python train.py --d_model=256 --d_expert=32 --head_dim=32 --norm="rmsnorm" --norm_place="pre" --qk_norm=false --beta1=0.95 --final_lr_fraction=0.0 --seq_len=512 --dataset="wikipedia_en"
Below are experts of layer 5 (counted from 0) of a mixture-of-experts language model. Rows are named router (the router's row for the expert), gate (a neuron's input weights, with its number), up (a neuron's input weights, with its number) and show model dimensions 192-255. Each number is 128 + 24 x the weight over its row's rms, rounded and kept within 0 to 255. Numbers have three digits each.
Before each expert's rows: "mostly gets" lists some tokens that are sent to it at least half of the time. This comes from a sample of Wikipedia text that the model never trained on.

# expert 11
mostly gets: " of", " in", " to", " between", " on", " within"
router:117184122151111118136117122147124106166112141120082151115119188137137096115152168150116126128142137120064105162107141122167130153157162100107131101149100088097083151151107145086128112157094090
gate0:082142103136153141171121152152117112153101134125153091119143169135140117137134130163140112138121130107071114123131129117155160134145134138138085107140152126113132122138119104114131133170143132
up0:111126115110141076139132167114079121125101132106193072136150142134157110160134150143103126124102126130118150139154136154115152111138157142076070121139131084096136125147148109141129162147139128
gate1:121132147138157149177127120119142115165109113165124096111153119097159071128135093145127134127144178108154138131113106122096152162089099111093102174068109067113104123110103133143123113133116107
up1:097134118141118144102131147156131106135128138148161166140119118148126097122142106104130134118123147133098108073196160099135147096157136141115152104140138127145112131164121167112143167102129129
gate2:126123111116145099126117056103102141103117112095113109134141100121070143130122187153094173121079126137152094141125172184129095092115113138149135141143130131096121147165113122140097130175090128
up2:099124186077098103120150117101153115137118127113108161154148043148053129140114139105149162160134130115124089143152136122109133149104137143165116112101115141122131106136103131132151154160113127
gate3:115142117127146099148167098144102123113123142141104094128125059111116125159114192119093150129134133123127114117171162131165139140137141116151124139159138090114108126163108150123115106127175127
up3:084157140107129171129142094137158118137140155112131132090098069086110112146125157138162125117131117097095149126123110116153135179151129120128146083137115112156133120173129186122150111127142102
gate4:122102093121157121136105096140077110115167127129170157135119129109152121156103140111088130148156137117093118154147146182157131140108122134102149117124175121110121131151126126120119132138131117
up4:148111083118160172159119118142099150138122105160159157121102194112134192097120132121151122160138167108127143135111112127178134125203146088131067106109133184152147133128140146088124157124112142
gate5:137133106114132109146116114164104097122182162137100141154136148104146131156130198135179135169180143107100140153161127117144118115143127138129121104158146070118100116144076108085081140155146127
up5:110142084121109104102127083159176130113167124178128196081120117169168143091114148120118131117169081124112133130086120149102132119125115117136175123117145117130166103134126144104083113157130141
gate6:157127083114095100207127053154111141141101133135124115109152078120106150114131158157125119122118111134081097149124177121124143127142188135061149106116133136145138103098116125119131129149114122
up6:106107124140113140115196140138158124115143126133134086115123122120121123116106109097125154157169124088155103149166127117102135147173126117130094105153107132147082131108116134120154115134167127
gate7:113133138155163112173154105136137123162123101116117105109158148159159142124120166145073123167148106123100142143127139110152148141154186139135169134128084145046090109123190126136130129155072160
up7:127110165138087122161170110111123145111192122135108121160128143113094104134090163115101149124118107144139144120168139143127131074118128111140152149098145159133154139154166141151116114130144125
gate8:139099122113098142130161106134174129120146075166152121102136136112140123132094177146107131176147119122111111114126116149144134148136181138101125162116163060134139147115145155106143090121129128
up8:128138120147139144185091107128144135171150128130104131130159127112107136119116153133041114137098085129115165130127131110133140141135131119114121188167152130106124132144134164112153126133130127
gate9:147127126165119138123081118101093131160076133126091156093110111150125127132141123149152117134162098155079121119116129091145133149158122106100158110138131108134150177110111167121135124108115124
up9:108124124169119106152140107138127136144107119090133065105101087150132062092146135163080135139102152135109080148119180098182127144162140116154154147140118123128146115151067147124140124128124116
gate10:121136080124122091128134109136095118126179163122100173174139173126182112105106103142109126129133128138138169136146129119103126157136164105118154117128143117126140124147148148152121137147115147
up10:116129089115109108091081098125127138099154145172155138129130096114141132111111125135146127126157068119166151169139114171162136131068107137164115110124132161152158126142149120110107096133138119
gate11:104125111123133150109115135151125113176196134128135142153102179147151144069126133144113114124105185143149099122149096086091140132146114138060128157107127111099119166120127143143101132105140114
up11:113152131151060162162136112101152119126122113118110153133092149140162120096105084168156095164095201138161093099093097121138173148181097114122110131121109123113119123122082147088160150149132121
gate12:110163091130122142118150113134119090141148150150130157119107136100111089136103172101126144070158131125138103162108089157114135160138106114139093130151139088086121143117119163102107118112120090
up12:109136135096097142155139153119144114128124117120088093106118132121110137113155134119145106135094119119087124159128120149106139101131147129118129067155123137142169099123120138117163139135100131
gate13:097140124146095088143136156140163112124108129106134136122149139107139117130127145134110133134083179124092119142092115110129151133172136140089150137171111115101118122167124128133102133148124138
up13:122147195117107131142208154147116119131064136149130095123125129105075089111117117162081116103124137113104074114119131119110127145119152155105121177162138117111146156156103138171108112166101145
gate14:137116154127105151147123099106099151165100146105133109100139208118097151095205094127149141121153153127091121122102109106146119104121129140111182120160129123121153148108150189141112117114072133
up14:101129097118162130141157096115087111128118134114162137106099147068084155127147142133110139094151146153143059120131129127111146139142085134105152149141101118148170126163104134119150129116118094
gate15:125127123140113134146122095105144139107138119130080165142164165157111135155133127122139132142130175139084179114157082132129095108133087092127170137110131075122142129137132157150157115155116134
up15:108125121101139116088084131142123106158099156117140162116097160151131140154126111140139143145101140125142177139137107174105128138131084136147153082139086154141135120127131117118136145150096101
gate16:114121129141114128139120124133121122119101135149116125115132135120122141106136136177141120130144121134130147141113112120120131107143137116102137147127128110086124120130134135121107135126137107
up16:124136118153150115117105115132091145123179128137144147167153088110112095135136108062088118122148118166164139134148156129170129113111138096118143120145113163143123163124134127115129137144137139
gate17:132130094147127125120126122146124139110091126106165122121121153149130102115127139134125126097125086159123139146120144133142127120188134098146125092153115117084119164150129118087115140109137132
up17:111103135079137167114098113121099124144133140176102129158098093112132152131116112150139119130091153097136101105128054126153104107101130122145125155074139147130151110137141126206104154134163130
gate18:130119093102124103107116085160115111113125129131129119112112187117071117105181133139177130125113127135125139152117124119155132141125119122086169082115118137094127122078100144109126155122122132
up18:139155119156160093098088077152120122115133144144058096104141157114134127126176112160156138121150151094126147169103066117146128113121141144096152066143127109101124127110125106143129121100079103
gate19:172133117103195150171170102121129121085130136133132103100117142105101151137157122129144099154138137100105137137121129121136132185110148081091125111107127131107093097104065133135147128133138140
up19:151121144119121127146128148130103128107194149138082138137132129159164143114156102119172158111075099143131157102134122142146101089116077112112162122066146137125158138132177103185103152151145121
gate20:133117148135125138166152106115112127139126124153178077100092192137117156120114143166161124116106124130136114145091123156119132131146130081082108210152139117093177138152116128141119121140130101
up20:110104102097147137136119099150124139088153119153112138161134082114163104155156103073096136132131115124138166121139168104151099136088148119140113108157143133106122144100111095131117157112136149
gate21:089119127118133091166145096127175125102143124166129157151125144119122126124121184100150156158179136133120120156132110107090143170142104093147128134101155070121122139141098157121161114111138116
up21:145106106142139144115101102125092144116089111115095129143140090135078143089136108108198131120118114148140098126136122107150127093118155139125182121146156166167122126057156105170138160118102129
gate22:126123145163140122122075118141151132160125122072140139118162124154126142115132202112094129179116082134091162131101167123144123112101147133123073125173110127084159131172127124141140139153129127
up22:109117121142072102117093136154140122131120127126119132104133097143078152136108152106120115142142113110132141123128204113148109141139130158153127123194124151123115097152159159103140083164094145
gate23:119131136160122149147158158133122139110123107127149124116126122121116145106164144142116142157111125174122133127124127139179134118150127167125131122110147162155125137094128126097169138150128144
up23:128149152159144160116095172121161128100125140106107157124144137115140130128175060146156128131125148163124122117098094100173155139158091158084165096108161131114112147093131099158128136148134129
gate24:151148062168104095144133100145120126129121139110126155106131206122154121151147163141136108113137116138127121141131112135113136083141147100156126156169138078105117131114099130088154159128106095
up24:144124131166115130101121151112136133100134141142140146040131107126148157107106062125096096159137161129175117121133140139089144117157138129118137148129125136165115130120119154136166111163138132
gate25:165116091164137119080119087123119122145102104113156093119128097111101131124153163133094168143088114134056103151139153150126125138155170122104148119185094126084113130161129172077106133108108130
up25:112083079152109110145146137162135168132142098122157133134120132128163121162120128154106147125109135110188112134151149147117109129151162149139090111116113163131108126136100110102128123131159154
gate26:105130105157102084129079130140100140098100101138111097151105085103110081150118152156138145179123080127126124154115128141154134148163144129127171132124082134150140138158115155105141164139126126
up26:122141066099116118129110120144099123108112128112092137125142144110133101109124188153158124142155112132119109161128092126096156181175122141108183122144084097134113135126106126096128174111145111
gate27:077141124141144107129138095145134140165117125138107171124126205111122124118109158087100105136154087117132101113136131125137129166123140170135147094111121115135083145148128129115144142134121116
up27:135131100146140137129162118180107144144148115092147117159150095131145109157126156139086148125099121160102133119109138130143118121139127126153141128166137121125138125146136128120143096138172135
gate28:136127131089103116123124108151151120084101119141131141101111186140139126082120138177144130129110137145093083147147084102133135142155189116101171129090087124118111175129126135094129129111130110
up28:109137130079104092123082118103151130091134144138129128112144139106189087133118137150128142141128080113081120190113114164113113136173112098133102133118122102138111136097169127117104106126130119
gate29:142146092161143108100136065149108151144145154126120126107153115105094146128130154095088154127141105096109130087103146115154140107123126106123140144128124115130107126110112116122133083141089094
up29:159105135160095060121122153147134160115129090120142128140161166144141148108162130120110114114145102141112148124081161135112149117168124140096084135205127125110119137118133099115131130123154133
gate30:109156056098098114130111104138166138059193129141085127110113085149153109108111093159128172138163141107092143155096110129141118181159089146135132101118129119142137130146155136127115088129129122
up30:155130165162104076127152132141146136133096111121181116119146153172159077141148076120141109131119079125088131107150142110147132137111096157120149096097112110143146125120102140155158142119100141
gate31:125155150091129124162116120123114087171125122134139164143119144071113088130169189141166129131127141128134067116134134088115159118107135128075133121152157081148125123139104154111139096106099120
up31:141136140117132105093158124113090135127050148088198094100120143158099104125128102114112119099092135141136123109128169140139141130133185107123175134115079144176159161107084160092126145134127129